From a checkpoint of a small mixture-of-experts model trained on Wikipedia: a variant of SOAP for the experts.
Below are experts of layer 2 (counted from 0) of a mixture-of-experts language model. Rows are named router (the router's row for the expert), gate (a neuron's input weights, with its number), up (a neuron's input weights, with its number) and show model dimensions 0-127. Each number is 128 + 32 x the weight over its row's rms, rounded and kept within 0 to 255.
After each expert's rows: a language model's description of what the expert responds to; "mostly gets" lists some tokens that are sent to it at least half of the time. This comes from a sample of Wikipedia text that the model never trained on.

# expert 8
router [162 111  95 120 151 105  86 145 140 152  69 122  88 161 131 147 101 125 136 131 120 106  85 125 112 134 133 203 126 141 174 126 125 115  89 116 151 120 187 123 139 142  86 120 151 130 198 131 115  87  96 148  93 174 114 141 113 132 122  65 106 185  94 183 119 125 150 105  63 167  97 106  34 120 125 156  72 138 164 110 177 139 115 128  83 169 100 226 140  87 117  94 125 124  98  87 161 133 158  94 130 148 185 153 116 137 164  79 111 105 125 145 105  82 137 110 142 131 151  78 171 113 121 189 163 129 181 129]
gate0 [135  44 150 128 103 173 172 108 111 131 120 197 138 122 155 120 108  60 152 111 101  86 128 161 172 183 124 131 178  79 157 112 115 108 139 146 128 119 119 143 106 162 202  88 157  92 117 141 147 108 137 153  98  99 155 184 142 111 181 114 111 113 149 138 128  97 121 145 128 153 125 153  70 101 162  83 111 131  92  89 133 126  75 145 125 130 119 190  97  65 103  65 118 157 155 101 203 124 145  97 120 101 160 164 152 123 126 101 129  86 163  44 125 130 168 169 148  98 150 114 114 181  62 144 150 158 133 116]
up0 [139 109 110 144 166 166 166 116 161 106  49  67 120 142  97 150 139 118  94 151 128 114 137  90 172  98 125  87 119  88 111 113 141  49 221 138 125 115 120 138 144 133  90  63 114  84 140 142 116 110 150 136 144 120  83 147 175  67 162 120 160 143 116 164 139 142 132 127 170 115 170 167 129  44 149 136 102 135 108 130 141 123 161 152 132 160 128 131  59 134  85 139 173  97 131 149 154 140 113 108 132 117 195 174 182 184 167 124 118 103 148 140  80  90 159 129  73  89 188 132 146 157 117 132 167 129 194 130]
gate1 [151 149 144 181 122 122 142 172 167 137  81 101 119 152 138 115  82 107 167 126 176 103 149  88  82  96  96 192 122 132 146 193 121 117 117 169  97 170 201 174 131 117 147 179 103  91 115 160 131 116  70  77 174 142 128  62 122 154 188 112 190 140  88 166  93 128 107  99  87 102 192 140  80 124 141  69 121 131 138  98 111 113 121 115 114 106 118 160 144 176 100 153 142 147 122  56 120 138 126 127 122 160  91 122 124 117 131 105 127 113  75 181 112  65 178  98 136 124 165 183 147 131 132 112 172 149 171 118]
up1 [138 135 160  97 120  96 148 119 131  90 156 184 154 121 108 153 200 154 129 121 104 168  99 165 100 117 103  54 135 151 129 165 156 142 194 136 129 128  82 110 142 151 134 101 153 198 181 112 151 107 151 143 153 187 160 200  78 107  96 130  87  94 162  95 177 130 127 107 128 166  91 106 159 115 116 127 131  87 145 138 109 152 120 154  89 149  89 112 141 131 123 157 110 126 116 167 144 122 119 146 173 105 185 109  96 124  76 189 120 141 179  71 145 150  60 107 192 190 112  81 168 131 137 110  74 156 100 102]
gate2 [149 111 113 121  90 151  43 147  95 133 141 191 102 116 107 132 123 156  92  82 115 109  92 130 120 100 132 135 195 103  79 119 163 121 185  99 119 169 156 124 121  78 139 167  85 165 112  77 221 130 153 152  71 139 114 146 132 112 159  81 126 162 131 140 133 116  94 110  92 122 157 108 116 132 110 124 153 166  80 183 124 164 149 142 110 117 153 183 149 114  88 124 153 101 151  61  91 165 140 155 117 152 110 109 123 122 120  78  89  93 167 129  70 106 118 158 110 153 160 134 109 124 170 118  30 120 197 109]
up2 [167 139 112 140 112 219  77 140  94 131 156 172  66 147 100 139 140 185  46  96 113 122 112 132 115 157 167 142 178  77  68 101 169 149 149  99  79 180 181 108 138  95 117 137  48 149 145  71 167 167 165 126 109 124 130 118 119 122 160 106 117 146 188 119 161 160 142  93 100 123 114 117 106 127 124 129 104 179  99 157 130 147 159 103 109 153 138 138 123 162 113 101 170 120 136 101  48  90 132 145 131 125 133 123 126 158 162 102 105 108 150 106  87  87 132 156  31 146 133 155 123  91 145 120  93 123 170 144]
gate3 [105 152 108  97 150 101  82 121 155 163  34 145 112 151  95 129 101 101 131 111 130 130 125 112 143 113 148 106 151 102 176 139  97 141  74 158 147 165 167 114  77 127  92 144 161  92 136 100  69  81 157 170 146 205 137  92 156 137 127 158 128 192 109 128 143 159 129 152 102  58 114 150 149 142 146 169 169 136 157 156 163 127 118 158 118 151  48 107 123 184 130 141 145 144 194  69 132 144  96 158 103 129  81  91 158 126 168 119 147 130 118 182 193 133 150  86 117 132 178 151 125 148 133  76 126 205 117 146]
up3 [106 162  60 185 123 107 113 125 152 137  95 188 100 153 123 116 129 202 129  83 132 113 170 160 144 115 108 172 160 151 170 199  62 113 109  72 154  93 208 170 144 105  89 133 157 161 116  69 103  80 150 101 128 128 153  91 191 144 121 118 213 160 100  84 134 149 127 116 139  56 118 155 120 116 158 153 125  94 116 120 168 137  87 116 148 122 146 121 107 176 143 150 146 158 148  84 143 120 120  94  83 148 124  99 175 105 177 135 133 178  99 120 155 105 103  84 125  93 175 131 151 125 102 114 136 153 130 155]
Description: Latinate word stems. Middle stems of long Latinate words cut into pieces, before endings like -ation or -ated, such as den-omin-ations, pro-hib-ited, requ-esting.
mostly gets: " ab", " do", " dec", " fact", " adv", " qu"

# expert 4
router [194 111 105 137 120 100  99 160  94 140 102 141 121 141 106 149  92 147 158  94 128  88  86 127 153 124 167 136 186 109  81 116 174 102 147 151 142 124 188 104 160 136  95  92 118 181  91 135 122 131 122 135 113 160 165 102 175 179 105  71  99 145 129 184 167 120 118  75  88  92 106 136  39 119 146 158 160 128 183  71 131 104 161 116  59  68 118 162 153 120 126 120 114 163 138 169 149 118 180 136  86 106 199 115  76 124 125 120 133  61 110 149 126  69  82 155 151 136 102 114 143 127 147 140 112 154 107 188]
gate0 [150 168 109 134 115 143 114  90 112 111  78  88 158 112  97 145 173 143 113 124 127 157  61 139 150 157  62 148  58 130 115 121 133 161  80 176 123 109 140  50 172 123 103 162 132 163 157 113 128 167 146 130 126  69 107 159 150 148  80 118  64 117 157 124 136 131 120 102 117 120  51 133  79 136 155  94 144 144 116 186 186 132 118  95  95  85 193 117  84 112 151 148 128 100  74 158 104 118 164  96  63 163 154 112 109  77 158 148 124  92 136  87 119 137 198 131 177 142 147 106 124 114 169 132 161  89 165 157]
up0 [161 164 109  96 174  95 165 114 141 108 137 149 135 157 178 111 216 106  74 165 115 142  90 100 167 208 114  94 113 136 120 166 197 118 166 125 140 145 153  92  94 132 176 117  97 163 101 158 148 101 108 195 139 182 168 160 147 198 136 125 145  83 102 141 142 111 154  92  83  67 143 142 123 135 162 118 162 137 114  60 113 160 160 116  95 154 166 128  90  77 192 142 151 133 121 160 156 123 100 130  85 104 157 104 160 144 107 114 118  98 140 110 150 136 129 125 122 127 160 173 167 100 164 174 162 106 166  82]
gate1 [162  80  67 127 191 142 163 135  97  99 103  84 117 107 190 108  92 118 114 146 114 108 160 111 132 105  66 119 148 126 170 224 106  92 126 150 137 128 106  92 116 112 127  83 119  97  94 130 136 133 127 100 183  77  76 101 136 140 114 115  78 113 141 110 149  86 135 136 140 135 158 104 139 111 173 129 134 131 164 111 176 160 137 119  86 150 183 173 176   9 146 152  97 131  56 126 100 142 128 109 153  95 118 150 125 142  80 126 163  53  96  96 164 136 122 157 115 135 101 114 137  72 115 139 109 170 139 154]
up1 [153 180 123 143 121 122 111 116 149  82 134 163 119 134 131 185 114 132 125 154 114 140 124 127  92 158 150 112 152 117 107  75 106 121 163 133 183 142 153 172 133 122 200 170  88  53 177 104 108 180 111  85 184 181  83 143 162 111 128 106 147 174  98 138  96  87 139 101  96  57 184 167 145 156  43 168 168 157 121 142 138 107 115 121 166 144 125  98 163 132 159  92 134 148  77 121 128 118 125  85 110 134 146 133  90 124 143 124 143 141 139  80  54 131 135 200 101  69 144 183  81 116 108 163 123 120 168 144]
gate2 [ 85 141  87  74  97 174 162  80  92 131 125 118 158 129 117 133 106 164 131 144 191 117 168 129  92 135 186 125 114 157 189 122 170 101 124 154 156 183 147 133 133 177 176 127 147 130 194 165 110 137 120 152  86 155 176 147 152 138 174 143 155  96 123 107 138 196 172 106  74 137 145  90 158 140  97 180 147 141 110 140 155 126 153 110  83 119 206 151 173 139 109  58 130 159 120 170 142 158 125  96 124  89 141  66  77 118  95 114 118 106 143 116 157 124 145 189  89 162 161 187 118 123 157 138 117 145 189 145]
up2 [ 95  75 135 117 137 124 127 110 131  62 138 139 126 174 133 158 143 175 138 145 117 148 154 154  98 147 152 126 113 145 130 154 152  79 109 208 118 119  81 153 153 177 175 129 164 155 162 201 108 146 105 204 147  67  94 101 129 165 160 142 124  77 116 168 131 147 134 178  96 135 164 125 119  87 124 144 150 161 167 127 121  58 134 135 114 111 100 141 161 120 119 112 105 166 122 166 104 161 155 120 107 200 155 192 125 114 134 136 157  94 147 122 124  98 144 241 112 122  99  94  79 138 183 136 141  85 182 131]
gate3 [174 171 121  88 125 101 136 142 103  75 106 159 120 199 114 113 143 136 138 127  76 142 107 164  68 145 148 185  88 115 129  83  94 179 158 145  67 149 211 109 105 151 130  52 169 149 129 155 126 118 146 110 131 138 151  88 122 151 168 156  80 108 144 144 143 123  96 155 104 100 152 128 111 127 131 114 181 181 148 109 165 143  70 120  74  80 109 100 146 183 109 203 144 139 109 159  97 177 188 120 125 154 111 107 160 105 132 101 137 138  99 156 143 113 108 215 138  87 148 114 120  73 101 141 106 109 158 125]
up3 [103 196 115 104 190  55 131  93 119 120 129 117 160 167 115 110 194 173 147 126 150 134 173 143 121 108 105 156 159 225  99 135 125 115 155 115 110 113  94 155 130 137 106 128 158 135 157 132 149 152 133  75  78 118 139  94 126 146 129 116 116 150 208  96 204 135 147 156 107  98 131  89 106  92 181 122 197 170 149 150 174 106 109 104 120 150 146 161 157  98 148 140  69 155 113 144  94 117 181  80 113 124 109 142 110 113 102 137 117  78 183 135 121 127 108 191 107 165 112  99 133 131 152 119  70 182 190 139]
Description: Common singular nouns. Common nouns right after an article or possessive, especially organisations and media: the team, a club, the film, his album, population.
mostly gets: " team", " film", " company", " album", " life", " family"

# expert 26
router [196 159 112  91  85 151 109 138 131 146  70 162  95 139 100 100 104 133 134 115 114  90  98  76 140 126 114 138 137  78 120 121 170  92 146  75 206 159 125 146 141 130  78  84 128 181 133 146 111 125 143 140 113 123  96 106 120 120 145  64  87 196 118 155 123 135  96 115  58 164 120 126  58  87 134 147 146 124 109 114 110 171 157 110 106 130 123 125 223 106 127  71 101 123 151  86 142 151 124 122 146 155 191 164  53 120 150  75 130  96 117 119 144  72  75 135 126 154 135 100 183 155 122 165 143 180 134 145]
gate0 [125 130 123 141 183 122 173 134 107 122 116  61 138 142 151 111  41 160 112 142 109 122 126 163  62 131 128 133 114 115 190 132  84 109 163 111 137 130 148 133 139 196 120 152 131  93 144 138  92 103 117 112 194  97 184 108 121 127 110  80 115 112 160 125 121 124 104 116  47  75 174 113 147 102 138 160 125 146 100 166 147 165  69 129 126  65 170 119 122 165 193 128 134 166 126  67 183 147 160 124 165 100 156  95 144 171 131 119 116  86 104 169 103 171 116 103  87 157 128 146 195 108 185 142 182 177 128 119]
up0 [104 107 110 138  50 156 143  81 155 117 178 113 103  98  68 166 119 142 156 139 142 143 150 137 132 146 137 123  98 141  88 169 161 189 124  90 174  73 171 146 124  66 193 112 114 136 150 146 171  99  94 107  92  83 105 107 120 115  89 123 116 128  75 156 119  93 109 124 101  90 174 170 112 163  96 129 122  94 148 144 117 135 176  65 185 151 123  44 139 109 111 111 123  98 116 135 104 121 140 119 114 140 163 152 106 128  92 144 168 152 140  45  99 139 156 134  76  44 150 113 104  93  97 152 149  90  80 107]
gate1 [115 114 147 146  68 140 100 118 191 159 199 122 101 154 109 123  98 154 118 113 205 157 153  90  98 126  78 124  92 163  92 135 137 155 122  84 141 111 100  92 126 130  56  96 143 118 195  91 102 105 168 132 166 165 159 185 166 124 109 182 131 100 194 132 150 130 115 150 109 100 109 122  27 120  84 130 143 121  83 113 109 157 182 117 119 133 113  75 132 134 140 105 144 104 115  54 135  96 161 163  69 171 173 116 140 149 120 113 125 174 136 132  80 117 151 133  82  79 156  96 102 129 107 139 133 131  87 128]
up1 [116 138 130 131 139 126 144 117  73 140 136  78 147 135 132 160 139 119  99 123  95 106  98 131 143 163 204 128 195  84 188 140 127  76 124 156  80 155 150 142 121 103 172 169 146 146  95 118 160  93  87 130  96  82  37  94  95 140 119 119 109 153 110 155 158 104 136 158 126 165 125 137 210 189 177 146 105 149 150 124 124  97  64 131 169 149 137 174  39 122 120 147 107 106 138 156  79 124  94 118 141 115 102 106 170 123 101  85 126 101 142 163 159 172  90 125 149 176  99 151 156 138 181  80 160  90 127  87]
gate2 [ 84 136 124  69 101 162  97 109 157  89 151  81  92 103 135 138 148 170 168 137 115 168 142 141 148  60 158 161 137 134 109 155 139 107 107 147 153  65 168 128 116 175 113 138 142 196 129  71 172 156 120 150  99 156 141 195 117 139 176 169 156 175 123 169 152 162 119 111 122 120 109  86  76 135 123 127 122  88  81 102 121 158  79 110 171 144 115 131 125 144 128  93 130 119 108 143  81  80  37 102 116 170 165 113 131 114  96  78 130 215 177 154  79 171 154 160 166 126  92 142  72 112 132 126 127 135 155 131]
up2 [118 128 175 172  98 142 122 147 142 198 106  55 129 126 126  92 106 214  92  80 162  83 171 166 157 144 163 152 163  96 138 132 104 151 124 143 115  86 145 174 103 173 148 136 175 111 181 126 126 139 120 140 159  84 137 145  98  97 177  78 151 146 113 101 138 145 174 107 125 130 146 124 157 114 192  98 194 167 122 116 169 152 150 109 109  78 190 104  79 109  69  91  72 119 122 139 103 110 141 120 123  92 159  99 138 184 144 136 148 129 127 161 102 122 204 161 167 151 100 164 143 118 168  87 119 111  98  97]
gate3 [146 160  94 152 111 172 146 149 149 119  95 139  74  81  69 154 130 169 132 141 116 115 113 120 156 118 143  54 146 104 102 125 130 129 126  99 192  71 123 121 146 122 144 165 147 147 109 119 194 113 150 115  59 111 128 198 117 180 139 217 165 132  91  89 133 172 129 100  72 159 135 127 107 154  96 124 157 126 108 103 139 150 118  81 120 136 143 135 185 106 122 100  58  66 164  98 125 102 149 127 108 152 127 168 136 129 108 126 132 147 118 145 111 124  96  80  72  30 103 171 173 103 186 146 142 135 146 163]
up3 [132 101 117 154  69 128 115 103  88 122 154 141 181 113 145 133 122 134 129 124 152 134 109 115 132  82 143 196  87 135 155 122 148 132  89 147  28 148 162 125 121 128 148 159 134 101 132 160  96 119 107 182 127  96 128 151 102 106 142 148 102 135 144 108 128 151 135 120 141  99  93  85 174 128 120 116  70 134 135 146 100 137 188 186 220  93  58 130  76 139 150 187 128 172 154 145  94  97 122 132 134  69 107 112 126 203 155 167  94  82  75  99  76 148 183 150 162 151  97  72  96 129  64 137 103 133 134 130]
Description: Institution name words. Capitalised heads of organisation and place names, such as Division, League, State, District, Regiment, in sports tables and text.
mostly gets: " State", " League", " National", " District", " Party", " Park"

# expert 29
router [152  94 118 138 127 102  76 138 129 153 136 118 135 110 117 118  44 124 118 107 105  66  73 139 216 124 150 163 133 151 143 146 127 139 178 117 182 117 148 110 158 123 104  89 109 148  79 149 123 114 153 111 121 204 160 137 123 162 139 106 162 173 107 155 174 120  96 114  84 144 133 131  74 107 155 184 128 156 196  90 181 142 164 118 117 118  99 128 142  91 167  87  66 134 147 153 171 113 144 135  75  83 172 110  82 141 113  95 125 125  88  93 198  62 119 112 116 147  79  82 159 146 168  92 118 161 149 126]
gate0 [ 52 114 176 166  77 185 153 195  96 131 117 122 113  86 136 115 132  91 121 133 163  64 124 126 164 150  83  90 102 133  96 168 198  95 146 144 148 113 147  93 183 162  96 153 157 171 120 151 120 155 108 131  72 122  81  88 155  84 106 110 142  76 124  84 129 135  67 103 145 124 155 126 104  77 113 150  96 136 170 113 122 146 146 163 159 174 126 182 138  94 127 136 103 134 126 131 177 128 112 100 130 179 172 102 101 139  42 111 120 165 158 147 138  84  91 141  52 132  95 118 116 110 105 125 133 132 178  96]
up0 [143 116 107 150 121 104  96 137 102 111 101  87 165 149 150 161 109 151 181 138 158 125 115 121 145 122 103 142 107 175  90 133 120 135 215 154 127 109  38 168 182 126  76 150 153 101  96 130 173 142 101 160 139 140  73 134 103 115  88 110 151 182 150  44 122 162 172  57 121 163  92 142 127 129  94 150 186 126 132 151 151 153 153 171 176  93 126 171 146 111 179 138 137 107  85 139 132 113 114 193 173 171 138 105 107  71 108 133 150 137 160 124  66 173 100 165 116  73 106 137 130 118 151 168 162 156 141 155]
gate1 [157 100 210 143 106  96  94 102 103 127 112  57 106 136 104 116 112 147 150 169 102 110 111 111 128 130 115  82 196 115 121 138 129 127 106 146 149 124 144 141  89 148 135 130 155 120 154 147 115 138 169  65  97  87 128 110 141 157 125 114 103 125  84 131 115 108 160  84  98  89 193  98 110  96  93 121 102 150  96 106  82 122 114 150  90  90 105 161 100 127 170 173 120 115 165 114  71 110 103 112  97 115 142 165 140 109  78  49  67 182  44  96 170  36 125 157 156 182 106 172 135 114 149 138  87 103 103 142]
up1 [139 114 159 125 147 169 105  67 144 119 157 130 142  67 130 156 120 102 125 153 125 102 104 147 122 101 148 146  94 163  97  94 115 126 121 154 134  95  26 136  89 125 156 175 168 121 104 133 154 179 185 122  76 100 149 126 145 127 133  68 173 108  96 143  87 123  79 136 147  91 196 171 153  75 134 104 138  78 116  98  78 116 139 107 151  67 146 144 121 139 187 121 139 135 208 169  65 100 166 149 119  68 163 157  90 109 102 103  82 120 135 130 155 122 139 199 149 117 117 161  93 122 167  99 123 109 172 129]
gate2 [ 73  90  89 134  92 133 119 158 163 133 128 144 165 116 128 157 136 192 176 120  91  73 109 147 204 170 148  92 187 119 115 169 118 156 114 168 158 141  98 189 120 134 103 135 143 167 107 184 126 120 112 136 111 153 123 178 139 173 127 139 111 138 107 121  83 152  94 117 160 201 164  96 114 144 182 142 119 153 149 102 158 148 128 214 114 101 153  83 168 171 124  86  97 103 117 122 126 129  87 120 180 148 158 167 132  80 199 110 154 127 110  71 107 116 108  62  80 181 123  86 111 166 120 135 119 133 103 117]
up2 [ 60 108  63 129 130 162 112 144 134 171 146 122 166  64 119 152 149 134 160 109 184  81 102 178 184 186  99  84 168  89  84 109 157 141  85 123 141 130 139 144 124 138 145 146 160 170 120 132 107 159  76  77  96 103 135 147 112 180 170 107 136  89 121 121  67 137 127  79 103 117 170 150 168 152 145 179 144 163 142 108 126 129  79 143 162 103 148  85 151 111  90 100 110 113 110 120 153  73  91 135 129 144 186 106 152 108 184  88 149 176 101  98 144 126  92  93 112 128  97 149  74 151  72 142  76  71 102 127]
gate3 [186 115 146 130 139 133 141 115 144 148 182  83 156 133 129 207 140 137 128 124 156 141  89 106 155 181 104 116 118  72 165 133 123 158 149 153 129 184 154 134 145 143 142 126 148 129 153 160 129  54 171 128 119 206  81 158 145 137  76 166 132  95 115 170  72  77 108  89 129  99 149  91 125 127 130 106 173 149  93 117  97  90 136  90 121 107 105 137 151 138 129 128 105 103  91 112 128 154  88 108 134 167 120  71 148  92  65 163 177 112  66  26 125  88 158 116 172 177  96 114 182 148  91  94 109 124 143 147]
up3 [ 88 101 112 177  70 147 117 164 126 180 115 179  96  92  88 127 137 150 116 130 133 129 124  97 113 174 141  42  83 120  96 158 156 102 127 176 116 122 203 133  99  99 119 164 138 145 151 132 164 128 156 139 123  99  88 136 121 104 148 160  74 123 145 113 146 172 174 140 152 139 112 154 137 174 151 135  96 130 179 142  94 134 118 184 104 155 176 156 113 158 158  91 190 133 125  56 109  96 153 100  97 122  77 116 100 114 192  60  90  80 170 164 102  98 109  79 116 164 176 123 114 157 119 174 173 160 114 153]
Description: Units and single letters. Unit abbreviations and lone letter pieces in measurements and formulas, such as m, km, kg, g/mol, ft, 200m.
mostly gets: " m", " h", "′", " km", " w", " sc"

# expert 9
router [206 137 149 144 142 142  56 134 113 138  81 122  99  74  88 127  99 126 118 134 106 122 141 159 106 173 141 170 106  73 144 130 123 132 134 155 176 120  95  83  95 157  77 138 141 161 142 141  89 123 129 148 171 111 145  52 137 116 113  51 145 124 112 162 115  74 113  99  61 159 132  99  63  88 190 141 131 163 111  73 153 177 177 103  90 103 135 157 124  47 160 100 111 130 135 119 173 136 177  77 142 100 194  99  92 128 155  96 108 134 107 150 163 127 115 149 143 112  94 145 139 138 148 112 138 156 183 122]
gate0 [151 144  94 121 112  73 149 108  77 149 134 163  76 171 106  92 116  53 127 136  99 135 151 171 106 135  89 144 183  87 100 156 152 124 105  99 178 124 132  95  97 113  86 141 125 113 133  52 103 131  80 100 110 135 143 111 132 146 112 128 169  96 154  98 146 115 151 152 159 146 151 150 112 137 112  70 117 109  91 116 199 133 109 158  87  79 119  80 137 155 186  97 111 157 200  90  98  85 132  76 135  94 139 119 113 102 109 128 194  98 108  64 151 106  92  95 175 128 125 100 167 141 177 151 206 110 156 105]
up0 [127  91  52  85 104 118  95 157  64 162 127  47 188 151 138 140 138 114 116 110 164 136 165 113  97 151 175 155 133  92 115 112 141 110  86 179 172  96 145 119  92  75  82 103 133 170 117 125 127  87 107 172 175 155 118 150 125 127  83 139 119 115 164 156 173 111 135  88 130 148 135 149 182 151 143 111 128 176  89  92 136 151 100 145 111  58 167 132 116 120 144  79  89 165 118 114 122  78 138 122 123 138 103  76 113 157  98  84 156 206 129 125  99 121 122  81 136 137 115  83  92  93 127 124 206  89 187 121]
gate1 [104 108 175 113  91  88  99  93  87 156 185 102 157 145 122 201  90 158 118 118 136 169 123 137 111 143 104 122 171 118 114 155 157 137  96 146 141 161 146 156 217 128 112 151 120  97 186 113 149 117 164 166 133 159  64 143  81 155  93 103  95  68 146 158 139 121 145 127  76 131 106 151 116 132 128 185 119  87  71 185 144 123 185 138  79 162 112 126 126 127 138 148  96  93 101  81 116 169 127 107  73 109 156 104 102  87 119 170 120 180 186 143  94 116  97 102 122 168 186 148 121 129 134  99 141  78 194  98]
up1 [ 93 145  74  96 131  84 119 142  91  90 111 111 139  78 169  76  80  97 101  71 109 112 118 123 180  64 148 143 103 151 134  68 111 156 147 110  81 122 117 100 139 171 122 159 163 160  95  62 109 121 124  79 121 139 183 116 156 122  95 129  94 174  82 122 146 138 130 125  90 132 127 157 134  79  75  82 100 144 112  45  97 136 121 117 154 101 160  97 114 139 104 104 113 165 149 144  94 113 112 143 200 150  97 179 166 102 151 129 146 144 158 149 187  93 183 133  97 110 149 198 166 157 143  73 110 112 148 149]
gate2 [ 71 100 107  97 171 100 111 127 112 143 167  60 137 171 140 152 142 147 145 176 144 106 144 165 103  64 172 162 109  79 147  83 162 112 153  84 180 135  59 138 124 176  97 107  94 131  48 105 140 173 132 157 144 122 152 109 130  71 135 137 158 183 129 146 144 159 128 161 133  92 152 130 182 137 131 152 136  93  95 186 169 170 171  85 162 117 103 124 132 126 136 145  84 145 162 146 101 124 127 134  88 181 103 106  68 184 146 138 168 135 109 156 102 131 141  88  71 152 115 116 105 100 108 197 138 132 157  78]
up2 [104 107 177  99  61 135 134 160 117 116  92 166 151 132 132 115 115 123 126 118  96 140 150  80 171 116  53 122 197 178 115 207  85 100 126 174 163 158 146 122 176 113 114 162 102 133 161 142 144 134 164  40 139 152 151 113 151 202 177  96 130  83  83 120  87 133 141  40 129 101 142 119 120 144  97  83 143 135  90 136 126 127  89 161 172 145 135 138 128 111 115 152 148 121 129 113 164 108 139  97 157 134 115 179 151  92 119 114  70 120 113 113  97 172 121 174 134 170 189 175 159 150 123 125  56 134 124 121]
gate3 [133 105 148 146  79  86  71 115  83  98 159 127 134 155 122 132 157 113 176 139 125  93 103 174 152 134 195 184 147 149 153 160 194 191  77 131 147  58 151 105  43 124 106 205 151 104 131 121 156 146 150 156 147 103  99 120 128 126  90  80 131  92 126 109 174 107 156 136  90  99 139 152 128  92 132 164 156 124 179 168  94 123  91 108 128 119  68 113 168  99 133  88 164  84 152  83 145 119 101 144  97 108 116 146 134 110 113 132 114 136 133 143 190 126  88 153  53 177  98 111 109 124 126 174  66 158 140 140]
up3 [106 120 132 139 167 177  97 201 129  83 106 125 137 135 127 110 191 110 113 111 138 171  94 114 151 123  95 125 116 140 124 122 158 121 184 154  79 218 109  96 131 140 144 102  81 137  92 122 130 158 114  73  16 130 145 131 139 109 153 166 105 103 136 153 111  92 106 136 197 112 105 119 121 154 163 168 101 118  99 125 133 151 154 188 125 146 167 108 133 156 114 128 156 115 184 153  86 166 103 160 118 138 174  63 158 128  99  78 101 175 134 118 128  94  63 167 139 142 140 109 198 166 119 171 166 130 109  84]
Description: Verbs and adverbs after subjects. Forms of be and have, not, also, would, and -ly adverb endings after a subject pronoun or which, as in "it was", "substantially".
mostly gets: " is", " was", " were", " are", " not", " also"